config.yaml
experts_per_token: 4
d_shared_expert: 0
balance_bias: false
n_groups: 4
groups_per_token: 1
lr_router: 0.000403
norm: "rmsnorm"
tie_embeddings: false
optimizer: "adamw"
beta1: 0.9
train_tokens: 506500000
Below are experts of layer 2 (counted from 0) of a mixture-of-experts language model. Rows are named router (the router's row for the expert) and show model dimensions 392-447. Each number is 128 + 24 x the weight over its row's rms, rounded and kept within 0 to 255. Numbers have three digits each.
After each expert's rows: a language model's description of what the expert responds to. This comes from a sample of Wikipedia text that the model never trained on.

# expert 38
router:130162114109102128135121071149141122160131073149166120152130133079106139156128168107120163163158100106121112152155128169122132101157115104093148139139145130182149072080
Word-starts after quotes. First token after an opening quote or line start (El in titles, list numbers 1.), sentence-initial pronouns he, she, I, and name-initial capitals.

# expert 37
router:149094111110102118119123149108145153094109132131095118122135153160163145117130107108150107109125156131150110120160114146094102127137144133144129104090136119112110137160
The and mid-word pieces. The word the before nouns and titles, plus inner word pieces and decimal digits such as det-ona-tion, 0.02.

# expert 36
router:103132138104124142100174140113127122132142138160144130169123109110115124117161141131130134160149132141147140134186099144132139131154121104153117106134147131147139139162
Word starts after articles. First piece of a word right after the, a, to or in, especially order in in order to, plus name particles like de.

# expert 20
router:152115143139088128106121074088115074142138067099123182134166090137123101126150179133122140112113118113153143074118121133127144146157091132118119111108173143159107130118
Infobox field nouns. Nouns heading or following infobox fields and math equals signs, such as Range:, Temporal range, Supreme Court, plus state and government.

# expert 39
router:130119095102144131149138138131128138153124143124110129098132148159127134096108134146155111104136122122123157120117135121164171096111126107127102124096137106112088120108
Information, pipes, the. Table pipes and the, with strongest hits on information in phrases like Background information; also totals, she, closing parentheses.

# expert 17
router:134127133123141126112151137123141143113128107143100107134125123163158103157145106121139154156175128141130099151107074105109122167102088114164103131110117166134138179168
Commas and periods. Commas and periods ending clauses or list items, especially after parentheses, dates or place names, plus table pipes.

# expert 5
router:141135096138102130152138113136127090121107115174156145111148135122170122134122120145118080120158107124144135131118115126124120104171130114128144120121145174140160136164
Line breaks in infoboxes. Line breaks ending infobox or list fields, table cells and ft in player heights (6 ft 2 in), plus articles an, a.

# expert 28
router:150113131117153135153107118094156178152132123150148176119107126128132142125134111091118116181094108168125057131096138127111130115108173124109145130146165107135099073137
Infobox section headers. Header words like details after Personal in infoboxes, and also equals signs, line breaks, apostrophes and function words like that, as, to.

# expert 1
router:126132166089134158086152115091122139101104134125149152150134124150179185142089169129133101108080118126131123139125094168096165147209115143096120130133136134120130113125
Heading equals, copulas. Third equals sign closing section headings, opening parentheses after names in tables, and verbs like was, is, were in prose.

# expert 15
router:149139135146092123126142121137142092138143135114174102129142111109097151102117133097097144135148121117129129104185114152146112126117133162150124127095149137149199106105
Name-initial pieces. Opening capitalized fragments of proper names and places, such as South, North, Gor in Gorleston, Cha, Gu, Az in Azabu.

# expert 29
router:142112111106068132172134108155154116185108139129113109104151178163163132108096115157114128173125137112161122146128138111141126169119148132116129135135083112141126130165
Coordinates and taxobox fields. Minute digits in coordinates (43°57′), taxobox and infobox labels like Genus, Succeeded, and that after a verb.

# expert 6
router:157089104098134130130147128118129090148123149130133097180121130154114103086149146102114106138170118115126159095150151109133137123123102150138102146095145097126131135103
Hyphens and word pieces. Hyphens joining numbers or compounds (1081-1101, 9.2-inch, 0-0 scores, ray-finned) and mid-word fragments such as ici, d, gan.

# expert 16
router:117146158134149108103168138139158104110132138142134149126095146163079113147105120122111127097130104173121127137148142129149101148154080126131120122145143147126138122143
Periods and mid-pipes. Sentence-ending periods and pipes between table numbers, plus nouns like version after film or 12-inch, and prepositions in, from.

# expert 3
router:152096142134092082127123096136120121130148189140098091079142096127178098086160115093103131119081108116117124137163126141127175117158100091109105141156121138145132118180
Structural markup tokens. Layout tokens like line breaks, table pipes, heading equals signs, dashes and opening parentheses, plus some function words like about, near, between.

# expert 0
router:086148078114100122142129114121146092140115134103130158111086097117123126140171144129085105107136116079126132131174104143145132109096140097119082090150126133094127169133
Table separators, wiki markup. Equals signs and hyphens in Wikipedia tables and legends, often election tables with Votes and %, e.g. SO = Strikeouts, |---|.

# expert 27
router:154118080118156105129168128118099114153143117120075173134140117114102134083134131114102085149129156105137123090171129145123136143131079158180128107093154099088163122175
Name and word fragments. Inner and final fragments of names and words, such as heim in Mannheim, imo in Zimonjić, d in handheld, and reference.

# expert 13
router:118125105139111108129119086113152148142135115128124120144119154166119117101142113096118163102119119132145123140144125125132137138089099138168135116173121164108118144104
Digits and name starts. Digits of years and scores (b. 18, 64–0), bracket openings inside quotations like [sic], and first pieces of names like Sa, Ben, Har.

# expert 19
router:122145144115117149104134112108138131147137139111154119121148160156117112121143143121103137094146109126152127119111119129120137131133108124161132085079120107146108141116
Sentence-final periods. Periods ending sentences before The or He, plus verbs like had, became, returned and word starts like affili and Mot in infobox fields.

# expert 10
router:165108131142143118127149130115102144112098187091107133109147137115156109115161150106120107138102127071130140121071184144200140124153146132136165120136110072124082107174
Coordinate separators, commas. Pieces of geographic coordinates (seconds digits, the slash between formats) in tables, plus commas between place names like Long Beach, California.

# expert 32
router:127118102161102140117128139184137097102102152122113097127130129122155138093107140143138148145127085127143136108091115163147148130126141132127124123151135141123092105140
Word endings, list numbers. Final pieces of words (-ously, -ving, -al), periods after list numbers like 14., decimal points in vote tables, and the word and.

# expert 7
router:138142128139115154145155176106112131092123138095106130104112123121169140129099142101154120138099115114181129134146121175148144113142132149105111180119119135089092159094
Mid-word subword pieces. Word-internal or word-final fragments inside longer words and names, such as ti, ins, s, ina in Herzegovina, ion in Reception.

# expert 23
router:163125103123136080121158106091122108125135114189105161127124107115101120116090157151137126083167160078103151129171066125132133087080103109179107119096122166119174161142
Month names, word ends. Month names in dates like August, November, plus word-final pieces and apostrophes, such as Born in Borneo, status, f in wharf.

# expert 14
router:102142138124113112099158147124137094124140151136103136141139155121137157098112151148110063122111095125127163127137113151084139176151120141134142157111140109124106120115
Final digits of numbers. Last digit of years and quantities in infoboxes and tables (184|0, 4,08|0, UTC+1), plus sentence-final periods and prepositions.

# expert 8
router:100137142137139124143117085120133078136162107129164140134096142166144099171127141129091171113146116115129083166131124153127111105179133135107134164104099107132114177125
Line breaks, infobox fields. Line breaks and infobox field names after a bullet, such as Died in - Died: 1567, plus opening parentheses and mid-word pieces.

# expert 9
router:109148144129120112124176137114108094094124115112109132134137127127100127177126137136142136118154149105132165123172063122089067160109106123139130097101134143158165155097
Proper adjectives, years. Capitalized nation or party words like Democratic, California, Russian, Social, plus years and percentages in tables and citations.

# expert 31
router:103127136139120151113170105134124159165137124132080089152150078148098141106136127115139164128092132091102147123075108108162118132148129105144148120155142154091133148114
Articles and table numbers. Articles the and a after prepositions, plus digits and headers in sports or statistics tables, like Away, 186, Coordinates.

# expert 34
router:094166124132096076172114113110130098149147111158109094097052051139115133143139132149115138123114125132165137190136153162133116127149159121162090161121122147101144123077
Single capitals, occupations. Single capital letters beginning names or abbreviations (W, L, Z), table column headers like GF and Goals, and occupation words like writer in lists.

# expert 18
router:084125125129166115136119178142160132154180093147072114104109163143125161176135156110158122126126123120092116114108098112119103133128113028136164106149102129129075132080
Season years, prepositions. Second half of season spans like 2018–19 in sports tables and lists, year digits, and prepositions in, of, from in prose.

# expert 12
router:106092141087143131129140122114135093133172099157127120110107146129134101139132113096127150089114131091142127108124114133092218142095140130153107130150098089160086135139
Commas and cell pipes. Commas, table cell pipes ending a row, and recent years like 2025 or 2026 that close a clause, cell or heading.

# expert 25
router:166122102149111119137124182157145143125144152175159140129138133149132114117145137098133134098125124119098126159114162154104121116115079149156121108147130123091109179071
Numbers and word pieces. Number words and digits (six, 30s, 108–106) and middle pieces of split words, like can-til-ever or Amaz-on.

# expert 22
router:184094149091086102140118157159160111142148116163119122097075116139149088137142140091152122075158112174157142148122130101103117122113109112165139155121103146098166161129
Content-word beginnings. First pieces of nouns, verbs and adjectives mid-sentence after the or and (cru|ise, susp|ended, Bac|teria), plus numbers and words like one.

# expert 21
router:118142129146082146099154198111106098110126142078092085117136092150111161139107139143122106134128120136132117125148087131124123142154148133115149128123164132131159076156
Function words, field colons. Function words like that, as, to, be after such or known, colons after taxobox labels like Order, and verb endings.

# expert 35
router:133097118159095156138116140133118158126117122097088145072154141140136171103126168122142120119115112150191106180050109127119126117137161107138123165138087153185089132131
And, infobox field labels. Conjunction and, pipes and short initial pieces like p, El, plus infobox labels such as Listed height, Surface, Incumbent.

# expert 24
router:109095160099145159084113118113106109138115138124167127127152094148091173133103126155106105159169123160116169104090100123161129125208140090069128129152177144128134126125
Dates, numbers, clade names. Month names, numbers in heights and table cells, and the first piece of a taxon after Clade: (Ang-iosperms), e.g. 5 ft 8 in.

# expert 11
router:105132150116115151154068135091132177163115155092091150120123126141152105144108109125118118121137131133156106165087140103127125151129185161097094126145141133113090160066
Prepositions, commas, alternates. Prepositions like in, of, from, by, commas and table pipes, with strongest hits on or in parenthetical alternate names and b. for born.